config.toml
d_expert = 144
moe_layers = [2, 3, 4, 5, 6, 7, 8, 9, 10, 11]
balance_loss = 0.0108
vocab_size = 4651
qk_norm = false
init_std_qkv = 0.0265
init_std_o = 0.00541
optimizer = "soap_variant"
lr = 0.00216
warmup_steps = 200
decay_fraction = 1.0
Below are experts of layer 6 (counted from 0) of a mixture-of-experts language model. Rows are named router (the router's row for the expert), up (a neuron's input weights, with its number), down (a neuron's output weights, with its number) and show model dimensions 0-191. Each number is 50 + 15 x the weight over its row's rms, rounded and kept within 0 to 99.
After each expert's rows: a language model's description of what the expert responds to. This comes from a sample of Wikipedia text that the model never trained on.

# expert 15
router:64 48 37 46 37 23 46 26 65 18 65 51 42 80 57 63 52 45 55 24 52 42 49 59 48 47 48 52 76 43 70 55 63 35 49 53 72 40 20 43 47 41 56 46 53 51 47 45 59 82 20 41 36 49 32 87 53 62 40 66 45 76 47 56 24 56 26 48 69 62 63 47 55 46 32 72 56 71 74 50 38 64 73 69 56 78 52 73 60 50 35 41 30 43 54 67 37 49 30 33 24 45 30 37 71 60 56 45 42 77 44 63 52 26 21 37 40 69 32 39 63 61 46 49 36 61 32 60 66 37 44 65 60 63 53 37 54 27 24 75 48 40 40 36 42 54 47 85 59 49 48 31 66 76 65 30 50 44 24 37 55 27 57 30 46 53 18 76 46 49 68 48 29 43 58 77 48 63 61 39 43 61 67 60 65 34 47 36 68 69 50 62
up0:52 46 71 47 28 21 41 49 65 33 55 40 46 85 52 41 55 67 65 34 21 33 49 29 42 70 37 51 50 40 65 36 66 42 55 51 57 34 35 38 44 54 57 62 63 28 36 46 61 63 59 56 68 55 52 75 54 43 69 66 47 52 70 49 23 62 34 81 61 72 49 30 73 35 61 62 53 58 53 02 41 46 46 32 59 65 73 59 84 53 53 36 30 41 40 49 51 62 49 29 60 55 46 57 65 91 51 14 37 44 18 59 44 35 30 33 29 54 82 51 44 63 48 39 19 64 52 37 39 43 50 50 69 65 40 38 59 39 55 47 49 39 60 38 43 56 43 66 39 62 27 45 35 69 41 46 56 60 40 38 74 66 59 36 48 71 74 60 75 55 41 69 46 16 42 62 39 60 62 40 32 76 55 34 38 49 52 43 78 41 71 64
down0:49 51 55 70 43 54 58 54 40 56 74 46 46 31 35 62 54 41 68 47 19 55 30 70 48 61 56 49 39 37 62 13 49 33 46 40 31 43 30 56 29 41 38 60 34 55 82 74 50 57 26 66 29 37 60 37 56 39 61 39 44 59 44 24 52 62 48 54 36 26 68 47 45 59 55 35 50 38 48 68 50 37 90 58 38 17 49 22 55 73 44 47 77 60 55 51 67 26 63 45 59 44 46 74 57 43 54 72 53 53 42 45 18 59 42 48 15 64 66 63 45 26 56 74 61 56 45 62 67 19 31 69 62 52 63 95 52 57 56 34 24 45 48 70 32 66 47 36 45 44 74 61 60 44 78 63 79 61 67 42 54 48 62 94 48 47 59 58 30 39 59 36 54 46 40 44 50 49 59 64 65 51 22 36 50 48 48 33 60 54 28 53
Description: Inner syllables in the middle of words and names, such as in in prominent, ot in ballot, ect in connections, ar in Nicaraguan.

# expert 11
router:44 77 35 47 19 34 36 37 63 28 72 40 56 70 44 49 42 52 31 43 56 24 14 50 56 46 48 43 66 52 45 57 71 36 59 49 58 44 22 50 51 38 59 38 62 42 27 51 59 86 42 56 46 41 51 62 44 56 46 66 42 52 36 56 50 37 33 36 69 62 62 48 36 47 40 34 59 63 66 46 46 49 93 36 73 44 81 32 87 36 36 39 34 57 82 57 44 30 30 54 28 52 49 73 79 57 43 47 62 57 32 45 63 38 25 51 53 47 40 30 77 44 48 62 41 47 58 62 68 30 49 64 38 77 68 53 31 64 02 60 66 24 46 33 49 69 59 52 50 36 56 31 50 63 67 59 31 59 30 32 60 39 49 45 41 79 63 54 48 52 67 43 16 26 61 49 52 53 54 66 30 58 58 76 57 43 67 58 54 68 49 69
up0:43 38 61 22 52 62 30 41 42 33 30 34 45 51 67 52 09 78 51 61 49 43 59 53 63 60 38 33 28 76 76 55 52 70 62 74 36 28 40 75 60 46 59 27 64 61 83 20 43 44 62 73 54 61 44 44 38 54 14 61 43 61 32 33 60 58 56 32 58 67 40 54 46 26 56 79 48 68 61 49 50 61 66 60 76 68 41 24 35 41 13 65 67 58 88 42 46 48 40 40 41 29 45 52 68 43 37 50 40 29 46 82 52 47 46 59 38 63 58 53 54 51 41 44 69 68 49 44 32 43 55 24 30 73 46 40 70 55 49 39 14 49 36 30 45 54 58 39 24 42 65 31 56 52 27 54 39 46 50 30 54 42 77 38 43 39 67 40 56 61 62 62 50 58 40 60 25 65 43 67 62 51 76 34 52 43 70 32 45 53 63 65
down0:43 83 65 53 43 82 34 47 54 78 42 44 67 36 44 64 42 28 26 43 40 45 40 34 64 17 74 49 42 68 33 45 46 64 67 67 34 44 42 40 46 37 21 44 34 52 23 25 37 65 66 42 61 37 36 34 41 57 28 82 40 56 43 52 64 65 57 60 56 54 69 44 54 70 48 63 41 55 51 46 72 35 35 31 71 65 28 67 61 56 50 55 10 59 53 77 24 35 23 36 56 64 48 48 49 88 31 59 64 40 52 54 48 33 67 57 56 30 31 70 22 74 34 63 47 30 46 12 77 46 55 57 57 42 59 63 56 47 55 58 38 74 33 42 73 33 67 46 33 43 37 67 79 39 50 71 23 53 56 45 36 55 44 64 43 64 58 44 32 61 43 57 63 49 74 58 56 58 46 53 36 63 65 45 40 75 63 60 52 65 49 37
Description: Given names and name pieces (George, William, J, Mitch), plus short function words like at, is, with, may.

# expert 14
router:56 69 58 61 49 42 46 47 70 52 50 31 49 46 71 47 33 57 47 53 33 52 50 42 69 53 39 44 33 55 75 95 67 40 45 58 55 31 33 28 60 48 59 51 61 55 56 33 55 62 23 51 27 43 27 75 57 42 54 53 19 52 63 39 40 39 16 59 74 51 64 76 44 69 39 35 70 51 64 67 69 68 54 64 54 44 53 35 74 31 52 47 29 79 63 41 25 48 17 59 33 44 29 30 46 58 46 61 72 47 37 38 51 36 39 45 45 79 33 33 41 23 42 56 52 42 53 95 59 50 45 49 69 68 37 57 48 58 31 56 61 29 64 52 49 73 47 76 27 46 50 27 68 78 69 58 52 41 22 43 74 33 61 14 43 54 17 60 47 72 63 46 58 47 55 62 56 55 33 72 46 47 50 70 52 65 55 42 53 70 34 42
up0:51 34 44 47 36 50 60 32 35 51 62 60 64 68 72 51 58 56 86 56 31 25 44 32 64 64 71 26 38 46 54 23 43 47 44 40 38 05 57 50 27 30 37 64 42 12 52 34 48 49 63 52 46 50 53 51 55 40 53 54 56 32 48 60 64 66 55 58 54 79 80 52 60 36 57 48 29 82 85 56 73 59 32 43 45 29 37 49 58 75 50 33 60 80 22 31 46 66 43 63 46 41 53 52 67 51 47 38 36 36 54 62 30 55 50 58 77 54 50 53 59 66 51 15 28 24 16 57 64 39 58 78 53 69 61 62 62 71 55 58 44 26 36 20 81 49 30 40 54 54 34 58 46 48 36 68 52 68 28 78 55 73 69 34 55 33 34 59 49 60 33 54 37 55 72 48 42 48 55 72 66 64 50 54 45 42 59 50 51 58 50 33
down0:87 41 54 46 31 23 49 35 40 41 27 37 59 39 41 45 25 56 49 70 69 59 76 54 68 31 79 67 53 48 42 52 65 60 48 38 51 44 69 40 38 42 67 56 61 61 71 51 56 53 28 69 54 43 37 58 82 29 53 65 50 67 40 66 34 68 43 62 32 64 60 42 35 71 43 47 42 55 53 28 38 65 58 67 85 51 41 50 72 72 62 54 62 27 57 38 41 70 38 62 34 27 51 55 47 40 58 48 49 49 83 53 52 28 45 68 40 37 38 45 46 71 56 03 44 60 23 33 37 29 49 49 14 39 38 88 75 66 64 88 59 26 43 41 65 28 73 21 44 29 57 62 52 34 41 59 48 47 53 52 38 46 45 73 60 60 59 65 59 45 45 51 55 48 32 27 69 62 41 55 33 41 44 51 52 50 59 56 28 41 30 43
Description: Punctuation inside text and tables: opening parentheses, quotes, en dashes in scores, hyphens in compounds like easy-to-learn, pipes, heading equals signs.

# expert 4
router:53 53 50 47 45 66 59 31 66 27 36 34 54 42 85 49 45 67 49 35 47 56 56 42 73 63 61 52 45 54 70 64 61 20 42 58 54 33 31 64 48 58 63 28 69 25 55 47 36 73 43 39 36 59 26 62 42 56 71 70 37 40 37 67 32 48 31 38 70 62 39 67 44 54 46 30 61 52 58 62 44 56 46 58 55 67 62 67 77 39 18 41 19 60 63 46 37 62 10 57 01 39 22 32 55 38 29 48 53 49 42 76 66 28 19 48 43 76 36 52 67 31 73 70 44 44 70 88 47 36 55 58 67 63 42 51 57 58 44 43 58 34 46 44 59 58 72 77 22 48 47 24 33 44 58 56 54 45 32 61 55 29 58 48 70 67 60 58 48 80 36 30 39 62 63 53 47 41 25 59 40 58 60 43 50 39 75 48 53 58 28 42
up1:48 40 31 30 47 24 47 57 25 40 38 48 53 50 66 79 58 28 51 56 25 32 72 49 50 51 79 59 60 53 41 49 64 43 51 38 29 38 53 47 44 29 57 66 42 33 62 35 57 54 77 03 41 44 48 23 58 42 42 33 63 52 39 56 90 61 30 57 62 46 06 46 61 58 56 59 43 84 63 49 32 80 53 71 82 16 32 64 61 80 45 48 07 67 57 64 42 72 54 38 38 56 54 51 37 39 45 53 59 56 46 54 51 47 56 24 54 61 53 50 38 34 46 57 58 62 50 72 24 37 74 63 39 61 41 59 42 54 59 37 64 50 55 33 48 53 57 52 57 26 43 58 64 49 18 61 53 55 24 65 33 63 61 56 56 81 26 49 47 42 38 65 62 44 44 57 43 58 57 51 48 33 48 34 72 86 68 68 43 55 46 41
down1:55 20 54 43 53 17 71 15 51 37 41 89 11 43 26 81 44 67 56 55 51 42 66 69 58 66 45 55 52 44 42 49 23 65 31 59 57 64 48 36 53 47 67 67 44 50 61 70 40 40 37 81 64 35 54 56 40 42 29 50 78 71 36 47 44 36 63 52 50 36 07 38 35 74 59 46 66 40 59 20 52 61 84 34 29 48 64 30 32 58 54 27 54 56 51 64 43 55 65 54 65 26 69 61 64 23 60 51 73 53 41 50 42 50 67 69 56 43 70 50 82 53 62 62 39 52 47 52 28 64 35 26 47 54 70 45 22 41 58 44 61 38 74 52 24 41 54 48 41 47 51 15 35 56 54 71 60 45 52 46 51 37 75 48 45 52 42 52 45 34 24 37 61 26 53 34 58 56 72 54 51 57 61 41 49 58 45 60 67 57 54 74
Description: Commas, and, or, semicolons and colons that join list items, places or table cells, such as Antwerp, Belgium or X-band and Ka-band.

# expert 26
router:49 66 23 59 45 59 43 44 76 26 51 44 49 73 56 45 44 59 41 38 54 30 53 53 65 54 48 46 58 63 48 55 48 26 37 50 36 39 43 55 39 30 34 64 71 62 47 37 57 83 21 62 51 36 43 70 61 52 37 70 33 62 51 44 34 42 40 39 68 58 45 36 46 46 53 22 50 48 60 33 46 76 39 61 55 76 42 62 58 30 41 65 19 45 55 48 41 48 08 70 44 46 52 52 56 72 35 68 64 59 43 63 45 29 25 38 30 55 19 34 64 28 48 69 26 25 44 69 74 38 78 56 66 65 42 42 32 53 28 43 49 43 34 42 47 61 78 65 29 66 60 40 42 50 78 67 35 22 26 55 65 37 68 50 60 58 57 65 22 36 38 51 24 42 59 53 46 63 52 57 70 40 67 70 74 50 94 44 73 49 38 78
up0:71 44 41 56 40 34 51 79 79 54 44 44 12 63 55 46 71 47 59 45 36 29 58 39 67 59 64 26 37 50 52 51 76 52 13 32 65 61 49 43 59 47 30 39 19 27 46 46 54 62 73 51 62 66 06 50 89 50 73 56 29 47 43 44 43 42 53 73 60 33 56 59 42 54 27 68 48 46 47 45 15 74 64 57 63 51 48 47 28 45 42 58 62 55 67 65 34 32 31 42 53 40 52 57 34 62 43 37 24 44 44 49 64 09 43 44 39 53 38 45 61 38 64 56 78 67 48 61 68 63 68 41 61 75 51 36 59 25 31 45 66 47 31 44 36 78 36 60 47 46 38 74 76 64 66 48 42 50 33 23 12 70 64 51 49 71 42 43 46 64 63 47 45 69 33 44 44 51 55 51 53 33 31 52 65 52 56 48 41 73 65 52
down0:68 85 70 58 56 88 11 55 48 35 38 37 62 31 42 58 58 50 55 64 53 22 39 59 61 71 58 42 57 44 76 14 76 47 62 52 56 72 41 44 24 34 49 57 47 42 40 33 45 25 42 56 79 71 53 47 41 44 42 28 40 63 49 45 55 55 55 55 73 35 59 55 45 58 57 44 50 48 37 43 49 71 46 51 78 42 33 37 58 61 48 28 28 22 47 34 71 32 61 45 54 49 44 50 48 43 46 65 24 60 34 46 49 60 60 22 63 38 46 67 30 44 68 57 67 42 40 28 45 52 44 47 37 28 39 62 97 45 43 40 42 12 42 56 43 53 43 67 48 62 61 77 40 32 48 51 49 51 65 56 69 45 37 99 58 26 31 41 59 52 51 44 42 58 47 63 69 65 49 68 44 57 51 59 30 39 73 54 42 51 75 46
Description: Full stops ending sentences or list items, plus clause connectors like which, but, as, on, for, while.